{"num_hidden_layers": 14, "d_expert": 64, "hidden_act": "swiglu", "balance_bias": false, "qk_norm": false, "tie_word_embeddings": false, "init": "uniform", "init_std_up": 0.0334, "learning_rate": 0.00728, "max_grad_norm": 1.0, "doc_mask": true, "train_tokens": 297900000}
Below are experts of layer 11 (counted from 0) of a mixture-of-experts language model. Rows are named gate (a neuron's input weights, with its number), up (a neuron's input weights, with its number), down (a neuron's output weights, with its number) and show model dimensions 0-223. Each number is 500 + 25 x the weight over its row's rms, rounded and kept within 0 to 999. Numbers have three digits each.
Before each expert's rows: "comes before" lists some tokens at least twice as common just after its tokens as in all text. This comes from a sample of Wikipedia text that the model never trained on. Tokens count by the router's weight.

# expert 23
comes before: " |", " by", "ed", " to", " in", "ly"
gate0:496470527532493511487520513478506517517473438489526493482481505485493473522517515546490502551471568521465485537506483473479451460523552497465502516471481515533504464484503535531468536503494513535477441534510488492508517523509517474508481489458528522497490507530504496504498490507474511511540500538542490552483498494514535500476505482455527477490466548499504500524487464509472488491459486465456461426527484545538452507505500522454504507543521510500513511507521546526528499529480483501510513496459518481538508518505529480475526487507495523523483515515446535501517472526451517482477482500509497501516513506489478466517525470514506493489498491515479526513502521452536496537490
up0:518514476516504533503534530495486517456491480543517510472445488476511498511478504492506503518467505518501494524539466482477459474487503481534521508509503510504487483496557469519483511505480450526524489531536510540482496536538522485480519482460479486492467539533549521496488513500546513494501486504529496538494503512517533483476543488542496509526512507516521522472516505515502488547530496477480476467544507517441520476511460523515517495470549488523531458480528489476509499511495490515485505484503502489502476497515460441480490503486488530563543481481480493509468490509483501571568520504492518500510513489522469486522577524432480511479440488514487510485493483477509524508488
down0:517510541532467504513479470498499503492486493489536483492526557483511490508512489468484499556503485473497514555536458479527534484449481513543504505551518550540516493506487512508482480496472472489517487477500480503527484515498508484516481507513555505495485500443472550507472474502528501516545508441489550457496521537488498487471502524511513508524454459469479485513540465514515491501486521496466495507532481531493537511466527515545472505515511512461473478534524486484500448475497531501523524531517472507559496508552477453523498537513519508498486466468497483508483492556535487464500506511492533468515492492492504493503471470474485539474467509482499505515506439521484512491525

# expert 83
comes before: " the", " was", " he", " that", " it", " is"
gate0:514488520458505476503503476500514537514503512496474513496473469487508522459502546503511535511524471483450484504484498500505510509517495500534456506455480499497538535473534488491475525510517488482474518508494534475457500463523547481477496478514499500462492496500477481458517469500535511484478519452506517451522507472543562544517498473501512563482503522471506498501464525508467571546514491458490541494500475478492518492496534497553479521486500518502453493447483504529490502517542498520495513494434521482472537488554471488512514466513515476500461475537531489468490480495509488526488513506541507475544460458512513502490506511498507484521532471527463467532512517508508477514465
up0:487506520485519496497518556494490490510526522508512491505505517505539513512526495539527475499484489551557506457489470519505477516480494499452524505546485530484527498489553494488516512505506507506492515550504514515520465564474470528514484518498508489527528459466499504546454503541485492512517500533516531519465494547476486481458525551513527487482494436506527523500560490499487528436503525514450467477507463479524473529503516478439526472475507510506553500519503519515511507541504486483507519439495488496460458526486515539531490509507501487500522490509524567530495518486504505511500491533536535504447539536494489487517500510508501503511479492521482486470489517522491507511523
down0:480484539444470521522496506500516493493511488570503490533475538456528523504467470490510534512485475452470479543505479525535529484543459528528491522562511500484518549473514480475510510486477518516522491478494520505455508501483539537513502513512487462474527505501481513472505445449466524504496517481480490476489516466518486522464490503492489483501435488530508501570506524493469527469491495493510501562512485493493484550478493515507535511473500497512508484465526493494521490474511438459470466553502493510485456497537500460527482541520518495504481487494526532510492524498528475536519502516480523508466512523519521509490524483500482472507500517484467508447528495499488528479483

# expert 62
comes before: "ed", "ing", "s", " the", " a", "er"
gate0:504458487516485506528511500456481495529478549510517517466501529521489502554524494469450526504462500462478534498489499520511480510469504535472466535502488496506519527533499427493477486481530508468495486505491474529519484485497438510470513478518515503492529498490496514529491537468465511532501505474516496506473556547465511494482533485511480529514453481470488531528493514497462526488473480507484491509513500473548525492470487502503470483520501534473466519562477517468497490489498488431476496487531502517485468494505466485517481520503518518505444535526503482506528500502479520486510514484505530565481472515504466458449514531492477467489489529478510493525516452542496514451543
up0:496509515535474506506478484517515511533487517505537538493495542498504526542508526497458516482481512473509512494507509559522482490465498554481518493503469478476469519524504449498531448474453507528490438523469474506494510480492448466512493532482558504584529483531521486502489508515482507470506499494469477508546478503467469461536501515500437503502521450478497549495451490475500542461514524509509487512486470482509501501531486513506461506458475532538528528485509483464518477508503503453491485483517492479511490521481492514480471501539531485513537479486512501485507518516508491533536505523534490548518480510501468501461540487448508499503531496514501486520507473541499508463505
down0:494527525487544484480500511521461525466510502486490518463502506443522545520519511509466504463530511552470484486510494557488454531536520532528480435481490521492509477466536447501491448499512520543499495535494463510515530490545490492481506502560489512509436461503508490541495502505497468466467494495480504489477540532537519502484499482499502497519489521513484460487487509490493521514479498511478485496522463505491504496490482524528526473494525488472489466525497499534532467482519495506491530441502541506521477477485515470542489507489498545511473505485541496535503541498485511461549490575536504495497516502504499501464496489483486520516513492511500467502447456483488540498544

# expert 22
comes before: " ", " first", " be", " United", " same", " year"
gate0:497509460496500504502505493477489533504520475508474515478531515507469551472525534531519527524510483486548537514497477536468436475547501455496491502485536501479501524541480497476515511497475437466474496517480495481467522508484475491513493454464495476497510477488484507561495507506509478492510548511496485507482464517505501472528512496506455503486523505502496488519462489450489513486469511508458492477513496518415454490516467497482471503540490472499499523485452497496509546504508433503513518488473479467482490517535539467447512455495481505554494489486467527520500515502493502518493505545462520501500483487515540506497489525512543514559503549459470489499532507473516519506513
up0:529503497490507495489555504511502522509517467504545560538464507525540517491513487519526547518490494513518498523516456529481490497488507514474502471437496473462491511485478510507496474477501473475472507488527505494505476503492503531544474502494501533504532494530465512514501513519501499539500445535493522497533550487498473520494504509522492494476507515533473478507503500532514483473498491442454440523557503512477471477506484532493511488507500498504551451472507453486475499542489530513527483549497521507501530536527533531515462480447502471442469448503501510500496505470494479477512517479513478497538477509562545506510518487512470484502489484529518505460489475523557520496454
down0:489492485519486487480485521489486500517505531484499529533514466515533561517523502495478447572479512482489549558490530448514462500531495477502527519493471500437442497479508519494489529520480497476482487496511509502536485474508518460482519459505499475500490510531491468523530490495506504497516501483502489512548540491461505481538492513496493543521552533478521531497503450443500503519497462479454479466489559530495506505517539502459506509497497472545493518479501491511498516518542491510525529467501492519520477539531503499503485520513487473510495461485455494516505486506457507529528513510448487466542488456485491507468514530505467469524474488500516454481518482526528509548505

# expert 29
comes before: "s", " of", ",", ".", " and", " in"
gate0:507532467469500462472502509516532542491480532482494462521508485496510485489561521503455539520485508528459497509505499527495501456521451555492485511502521509494508526487480499505430508521467493466495495493480497487520486513522484547491478524541545474462482513507494511508521512473498480535484512501505504495491486474440531508484472493477474527469480480496436512491489468471518512510520504523499530554485476495492467484493546525510470509450500500497479516491491489514505503481504507499509513513495512510530539513495492493503435495501494475482505477513524502435491440527418479521521524520512505478480502537472540551498472477468501494531537520482466479506461493488485469473562
up0:530498503478513541517496513441498483515498512477487510486514508494485521503476450494526498508508476479564514508495521508527501511482534515468456516506468504501488543476479489505504492504558533550498486471524460535537509511482491482547488512502493534502465550486507481493490465577488503507481481510482476505559521534521488498512483521482531504535486485458508473501525553510510482494461515501491484472536516472459502517501486501511506451522522465555489486492494495470482561522502496530470527525509516510485516473529479492465530542498506507513523486520487517524536494447548493461468475531479520532515477484468486454496471451463497494478500566514511502524529509527522506486489
down0:501473540499528494540533494543493523557524512499456510484456487511504557494544499515502495527498529506505494494482562540487493482482514527530503512493505483535499567472480510495530555483464524467459498509464502517512510469480514491484520504491494536532517493481475523497528489499499546526505480519516480528498484504524529513511501482481501462489528505549519495464511506487541548515504462497516460513481481509473554494474537462496461526464532500440513473535512524481478468503466500482449524516518489489547457481489521479501513517508442497531525505533477480449519507505500469548529513535510498539517461517528514534503533496493519485490486493514513504507533482484494491540512

# expert 4
comes before: " ", "---|---|---|---|", "ke", "d", "″", "m"
gate0:488464489501470536496486486534528526510503525479542486522470481516484493487498512537499514540499505496493472541515494519528513533516505513493507492542501568500526466499524504470510524460504463493483525531488531471478494474495507464481526471487500488481490456532495514486475511471488518515485481526531462475480529501502512466492452488508472542508497524514504514546549558456507503493463536459513512528507497492508511545543494508528549474510526509520499494491521522479524512480469485465480512518538462505514488460494515488491487490487538443511523490489544486472519518435504547550510509513502550497541463510545487512548475449498504493545478502517513497476548460531514496515496
up0:496469530470488501572493492505489517488504513473478492483456500493514537479497487501507495505491511500508555530421475494469503497466480516485506521497462519503498521511474512470503463576538461504518562448467483506471521488492496482503466549516503475554487521501476516530516500492486465494464519543496476490507491502516527512454500492547507460475522532492517493512488516481510481482489498491474518529532516492484551516522503515498492520523479545494498482525478485465501524519515492516514511486500538519499515511478486522484423521507492513472478481528530525490526479506534534460532509475499496483504545486504530454481566529479469506530461465527525544507471508476511515516476
down0:559495502472460479467464470482500522478518471503517499519516506524469499502550494510483540518501494511468468501508485506518480514504544484509487503517533536501554482500460462503430525477518537453462524500500495503496525480521484467460499540499558464507543473508510488468503504504450523515502532519517504487529519477502551524499536521496498538479495463462450505546500520469534503526462483487487492490504480476514508534524517519505522513527529476516490563483513501511501484511543524514477478492519498527550489462481465498506485508530495465471462479494446511539503499478498465498468526505517496547466470493489500464518493504491513474433507519490477517503500551484494501531507

# expert 1
comes before: ".", "9", "|", "8", "in", "–"
gate0:500501503481458512529516459490493499492477525511511506525492494507483491534526495519483451552490536482448520452476500468471502486491497469512470465514494513478513504492561475505479502499491512519469497474473567518481502508494516538525518510538468505526568533524494532496498467460497503449514500538447472491488528545538509525450458522544546495478466530493520470540491504478499466512526501508478472506481520495508508482528461479484462511468494457509507516516497490539520505463511493493515478559473493474541489484509514503515490463517512460489520499499515457509466473474474520496484541526467494519516485511544494515508456481465509545483460486525497486495475522482496455500489
up0:525518484445503525457498498482529509482550481508493501484490515508520534471454463498499483507492485519528540514513521505469502512544507467493510494478476473475485533474456486505514500498491500488473479485522482495526520523514512462519492546455529514509521497464496489489552549503525547518509561508503519479497483436529503479541505514487450505518501482511540507514502567526489550488497495493481470514492484523463526494500525535499549499491505484504560513466511454503519488477501455479499494517521536443462528498556514486493480511521523504494488525516544503515536530495470509472517469491514516469487490516490492574516515494521531506504552516492451528474507469492467499513501
down0:466536541508511492529513508501505444553491477477537478508534508514525497532471512525509488473538504490499491500477505500504442500538477488531531506461497450459505494489563486529485478469484525487540497534466528496435524527497460468490483472487516516508465526533522509532535515533526519471471501516508527493547494506528513488516488458467541468500457502499525498489547498473472544535516530526464486486485492516506524510522483478494481493504544514502514471506519523470485520534467450489489525522502482524498498476537504525540498507529533502467470514490538495504490517536517524516452516508524483507533541519538526474492508488527495539502507539518488514529477500530516554526514

# expert 12
comes before: " of", ":", " |", "s", " and", "=="
gate0:458463515511467477476540477537484480502498509503512512497515518542487520466514504534514502486497483488509533495511466450522486517519500485490528505538503506490524492506525498483448494474503484498460498522477464445459487458467507527510507490480539529531528462477521512495521495534474517487487510536463507541512487500497504473479467529459510477469508557488533479519512484498459484480499507496511481512502485462539513429512510462491495548499532472511509521472521549524496522514498514535532504490478560504524538473484443487493521516516505562535491516494461543426508485511471512509460515484516486550542536520461495468497506523505504531511488467483509476507485528500507483482508
up0:462498493512516524507470538551487510510468501535449549512515506495534472511425473468477510489520474528514498529469479489455499553454500453459479498492495498475485489446469504426531474520505471498499509493489498463525488508517508501537508510546508461502487537488536467501503522519482492491496444453477483486516526493473485470511475533489465535479510524541493535479468521530512512497495537485513505516519483485490467497507468510479478484512518509496528550504548507424442515499493513459495495521483549454515477478501493511513516513474476497484470518489458501521504490503501499521507485499500476530495491485494503469509506551494515506513467505510567497493526494528493498495518
down0:502514513498507472510543486503516510493495539517499525487508498543533479521489479488478464472510449492461539544455484467470500466547509494521514481544504484521516496520507512492519470458535537479490474472529479529463483482477488489519502474446533464488496489481502522529516521506487480505510541502512533488559493510507476499538502544490499508509497532533480539540507491498551493507499518499532519513536496493499510495523544523475495481491546482465505504526499488481541500499523487482543541502526519513538527493462486487514484502499459517556493498484525482466524478488497490486533530547430528524531536467492502532531487498568488473487476506552473495537484497531502504553516

# expert 85
comes before: " the", " a", " he", " and", " it", " an"
gate0:486501486508503482503527526495517456500483553500536512512496463489531496507469547501460490460500499537521508479528467496498496510508534550503524516513499547447493519463564524516495497474461519536467483515520493426505471501508515474474497534466520505487492482468466523492503528461536536482484482497471499530507516479521490506494517545481515497515490509519495508510523477482546543505474517471514521505534524515479511517518512527512459502505451502530522482466507526494506483504487487501461514492528462501481494483513489508537471456455499504515479525474487461521537508497491522478543533524519488493515548467516527499551495502526533473491445479541483554468449478543515516510464
up0:513498496478467500555526501506508491499501494473492489471535507537488461514485469534546545470433532515468544556496511531534504501505512484498499478495502457528515481515464532489493523487457484494493521500454511485485514539506510515519474463483439479493476555526462472496511489474463503555468492524518495465520497514521529515487486477514492543503512506482481486529479515506527503523490543517537497497505490489490493485486548463478525512497457516491482512471526539521512499528526513490560512502481491526506469533499538484481511539481496487472474463486437529510497544558552495492480522528523503539487491466478510477511514475478482517499525514526491512532512549500493508492543
down0:460510501496472516432481491496513536518488515555504488466490503522488506474536494489451483499507473493573493456518520503512516551475521511496481481506461469510521507474475482488499504490494485444496481457519561534501466510519496517477504517460532514516511483521505467483486517489544519481473486498465500465462514482533509508545509474519477489483513514530488492481478503524501515499508469494511485501524500458493503513453494494448498514501466558463534488504537490570490545460487465492453522540472532488504500503469526495480459515525494521463518499480506495493463486478504508453485508493513521495479523515519501537484470513527490529535568492463548516508529499501540514494517

# expert 81
comes before: "s", "ing", "ed", " to", " by", " a"
gate0:493481529451494502507526538476507534479500512474495508535510485477470500517467530501518533502495488497500528517551496536507454461468483463507520503536498521514475510537458454478508505498478494460482488551525506473537486486537479512476469504529494519487515493488539472490509512528508467544533494499499441485443480477507484452460548472445520496496494500534519498527507489474484489538521544510512514494530500502497456478510503452533494505521489536508518506456547478550476522514465470496494492527499526471521515483550501527462525532490464486502547496480531451497471496512528517478499548507471499492520496494480511466521496513494482526529473497488541521476502493468481523538539
up0:497518509528529511478511524453533403498523465490510535527508514451511480483491481505465477522460461505487489486496475492480508524507502512512508475494509479521540463500530481522465508526522451525494494440501509447476451476505480487530512518499512491543517553515491533481541489550507501513522526486479546489493522511483492535478479575519514462487512476469510483469532496496513515438509464515486494478528524493495510498529510556514495454457514482454494499508495510466460505504491519484477528480497546520491508485477546469517454480482501496535496502491507497481487507454502522511496457498505512493480506527481485512525531499503523500489517455500494515519509504567476512516483
down0:470467487505512496498424535496479574475507504507459509492544543488477523491448519545518479527524497541494495493543523542490466515515508501481481540520497498505522455493523466527503489517488507519453517482502464515501499526518486507504495480520479505524516529480461461499515502506492462469526466455492467470473504500475477487494474477466445510479525460466505473481492522507549493529472522506508531440516479508479506512527469495513499486470494465520487514434500498534498498469467491501478484467499510480495504495539485502496514543539472538490501470529487492471515477493510514454509529539538494473531491526526496495499478511516469499446495520513558474521496514475541471496514

# expert 43
comes before: "0", "9", "8", "7", "5", " are"
gate0:534527468444519483499518456547545523538508445543532497488458503499495534533488530494473509507497518537528490482548472555479479518461473507475498500479457519475499448506501506514520481537520481495465466509498494527492509501484457493468531493494483542505518486486535523476491496503490541512507513476496497491499522466501467517485506529527468521494560510480537555505500504470502534519523469469490525494509523480495482529516512506518505472484497512482516529508526529505527522555502513480501507501464488528493521494512513517489475522486485487538465429505527509498546455490480499544470485486486472504472475505508531534503564456475508563495501459489522478518524506496529500485491
up0:535496492491513474519512528473530508482484530538499477471528473505487519497461516532518477513518478524499523491506505506516460498499498482502462476508487492507515513497490469499474479490467515514518520505499508484459507476450467523494437521525480568522487487490472506519469480502491514506464497507465480470512487449522474489493498489503468560522491507487516551496515513487462472515495500486515482512499549531501529508513559500538517504480559454490528538490471521535501481490530509490495493490463472480509528492452495538534499482476467553523479487520514516508560463520489465459481482506505511459444474519457511534501533510505455501576513514468494489461486521531456510472504
down0:511485518505537525483481468520515488496458507523501529452516508490490459505461500516479545497480494490506493528491477501505518487461462471533494522517482483546482516458492483502476515501512582504527505501481456476547467511529472500543536525488477471481517520482488517487510528492523517516505544539492506535494468478475495490498470497457489532501495505514525518525510461489508492476516528498468522481478513468501508499476517447515479505456459535455490530496482478468479447505518485468510472493515500500498479532518509509509478469505522467482503473464482549484482498497497470513490514475514472520544519442475575477466524472455494486512485526481516514535506531553435472502523

# expert 31
comes before: " |", ")", " (", ";", "),", " /"
gate0:504566473498538495468475506534515523466494477479465462500500509496496482522469478519513470537510524469537488529492527492497477468502528516515515494537529500514478480528520491471496536513451496503520519508514473479495487504502509512500485492517505501489518506503545522489479512505509502563446500501517472536479468549505487527490496498523483501532540464502468486469479497495509532543561518506494461513411458526509486485470546490492465498509526511456492520479510557513500485458489500508458501519508523527519490485509491495458502501474508462466490478466518485523504464531496478541492483532536469495501503462525485453516459485509483458506502484470453475505554481533478498548488
up0:536541501492484468468494484458485554474527472472499531541484484524478518508498536503497502539477527482507460510488509550503508459552511519516456520520525522496505457488461508464492490504502512474526495482478476500484527541496521508493508509470527491493489492509510491488523529559499517515494503518515494554478504513553529489516559529549475498465503490471489480491501522495552503486524488494530532457475468456495497561445551505505477495487492484480472524486498557533525490478509466486484490492534505524492476521481461484530521478490489502538503451467497509501494466497483523544431467475491544492520498491492485506515537460500480531500528506539491495497512503532475504484473
down0:500503508489502478513505547514472485486487497482531534523538518474532491498520490485530480515525515531473500512490491516500481508554531494491511521511527488514518480512465527521494474507528524487520475498518497509495541508454517520536454516513490529480535470469481498525517433540491523504492512498486481464508417489494472510513497483503451498481469469464495456547477526560532506500499505498514476534478493522515497456502475477566515499528492518479486537526541522492509515503485487549546549495507497453506493511490449508466519509507473478514526495492538477514480487490454497513533494466504520451558487506479510510501526463475480505508489535491511514503513426518491506553526

# expert 20
comes before: ",", ".", " |", " of", " and", " in"
gate0:509494499526449486504518506499485482485524539476450542477461513547466519499511526494538459506491510473477478512506506513508482494468490522517484512469460471479510531452470488485500494525518469542462488527534518477510473506481491471502489516504517502496490512470479508507468488524508485485525528524526469476545512494482492518476515515509551497499508524533535490485486485511498513507502506493467514509508475525461558467512511540494530515495481456517471574506540495510524533465525523476527564509483519425520476499488507515544477518526449514488513463469471509529531514504492528501454500456505505514466510527502462490568508475463467500483522507479449505479528517508498528511531
up0:483530456530495525448517485486503507472535486536516489464467497497444539488503557435526504483517499506477541498551494527485517511506523471513462456499504500501491481517471511506517491514499471555481510518518486486483476478489469481492482509504520477479516507492430526559468477492488465479507472500507530522502475536482478486459491504435533510503481525502556478488493444498498524522523483562450484483465510521475506472522502507461520500498508448529483518485507478506518557482448519547503501519493515498534503446478515509514476471522469492481513488500512499497476521529517499502503477460534523492499506527502495521520535484492502489487457535519498508477491517523478523518530
down0:478507482481483538477530474501489549467494519508479525482524539518494553458554474505524543501516525480460511479528504497556507505467487523499516500546494480512495507520510531499503494503519469515495503482498499516537467477513482505471522449494464494480503522501468577492501510506520494524494464497485516558508488545523487471494506510473505494506478544524497534539482480492479497510497521589499518525468527553511493506528477466484533494507481519522488523468483509476501499541499509489525556511489488495485491520482450518525535509475499527491525500508528504492500473474511495498510488474533477529457547472451468528509515440452505521507510500490467463471488461526481474533478

# expert 9
comes before: ",", " of", " and", " in", " to", " as"
gate0:493481507479486474519500485504506523439506499482516453527486481513521509445520536489516534506497505497507467478495491510492456486523503493519498529512477487486480537527486498512471513507521534572492533495537514500490480544508497493512498508506496445536522515491494531462541507476486498501523465512494527530538474501513473531503469520488503488510457467500432538544527555531531519462499492525561500522449490507486484532476492501497466480491536506524465442546511498497506492514517520513499500510487505476513493491518518545508479514514480529486463491509487481481537521514491485575517465509514484435510506505503509490494512469492506505511557567506488534501538471544532504534504
up0:509523497512547514434510496533502524500474470448519525497516513489512507505503504501482435523497478474502491485528484523466480497488470515532527551492558476484488531511524473510504503508525479478542467505521468521512531470534510501488495511493451449501467516455476529521515477510538508504461448486532508497496479543526503533511526492493482516446481503524489512505509482474504532493502464547448500483504512535521436502484510536477447517519521461496518484524492486483460541527514505516482495530474530508442538485528490511464464461519471504474512489486494501536456474504525484492498484473514499503535500520502487496487519500472497461487452524510486510555509498478473535469505
down0:520470542509467493495500497524513545512555548522536490528524489481514541519486478478467470462473493463494473460507526496513526514464511507534503497493488499508514552500488488512476500504481536509492544498447469472483481534505518500454487482505498496468478497470528439529490514487496507450510483485501504486504502498493489506509473484503517488475470533546494525495540476515481479551511476528496482533501490484470554462497499477447583494519467482484506521525498479469511495515462490499482529465445448507482488529534507512511499461433472515478508478493474527469480511539496476530489489471499498519488474464515504475529507518516530479509478451482515469478483489505496467501544

# expert 86
comes before: " to", "s", "ed", "-", " in", " by"
gate0:494462532514490500484518540467485509531509496549515510502496483486539507509516544549492480428520521478529544545545492504510515502495482500541467512493495534491561502518490526510498498477505468459528486496482522511515477519484541526456492489480488496513521521494550482475484537517489468510478510485533563503459503471474532547502449531527525475490501492486474522472508517498515499550515549504477483531495483505484495522536487521496495492562531528511476476469503472478526459467472473470481502502512495543497523454502489488516468489483526484524482547471484496511515499491519548549497500508524517485508544505471487435507501490504543469456505496482539511493507485501513513515486
up0:515505496534475498480462484512461483522505503497461509467473544511457539522453487509483485543458516486507454458476505513485498467504517481517494498492499520530446514494503467529503526521465491543533527500497465534488474465512467466499493480501485488482484454501504521560519518488499504474476508505462475474504441513504536477505492526476485485544481492494456498532492463492473478522589533472523534473486532513488487511512480498512526510504492509474543500531503496486512505534480523492512507493461518479566527522546526477494549533490478483495489483524482513521521484503500478480489471454503524541469508464513524505551506507497478520429506488514484518514512531503497536521483
down0:507497511512493464539515502488506513516477531474485505505501527457502540545466469483513530504487524500468453474478493487531488506527461447471470460499512475515491490476494498517523499525490495511458500547494521488486483484472530505497533537453497505503486514467502492503458521511488542487522464495493519459511469476517512457488474468558533519499529509501491481513504498486483422513503505467557477482470532510478524497471505536490508494496472520454514531500523541514502491565495497485512499546530566445509509527477485529471463447538540492531455472506468557523527491516492496468497498465487490517477479506528503515508531500500482518509497463477505521478489513463503516480518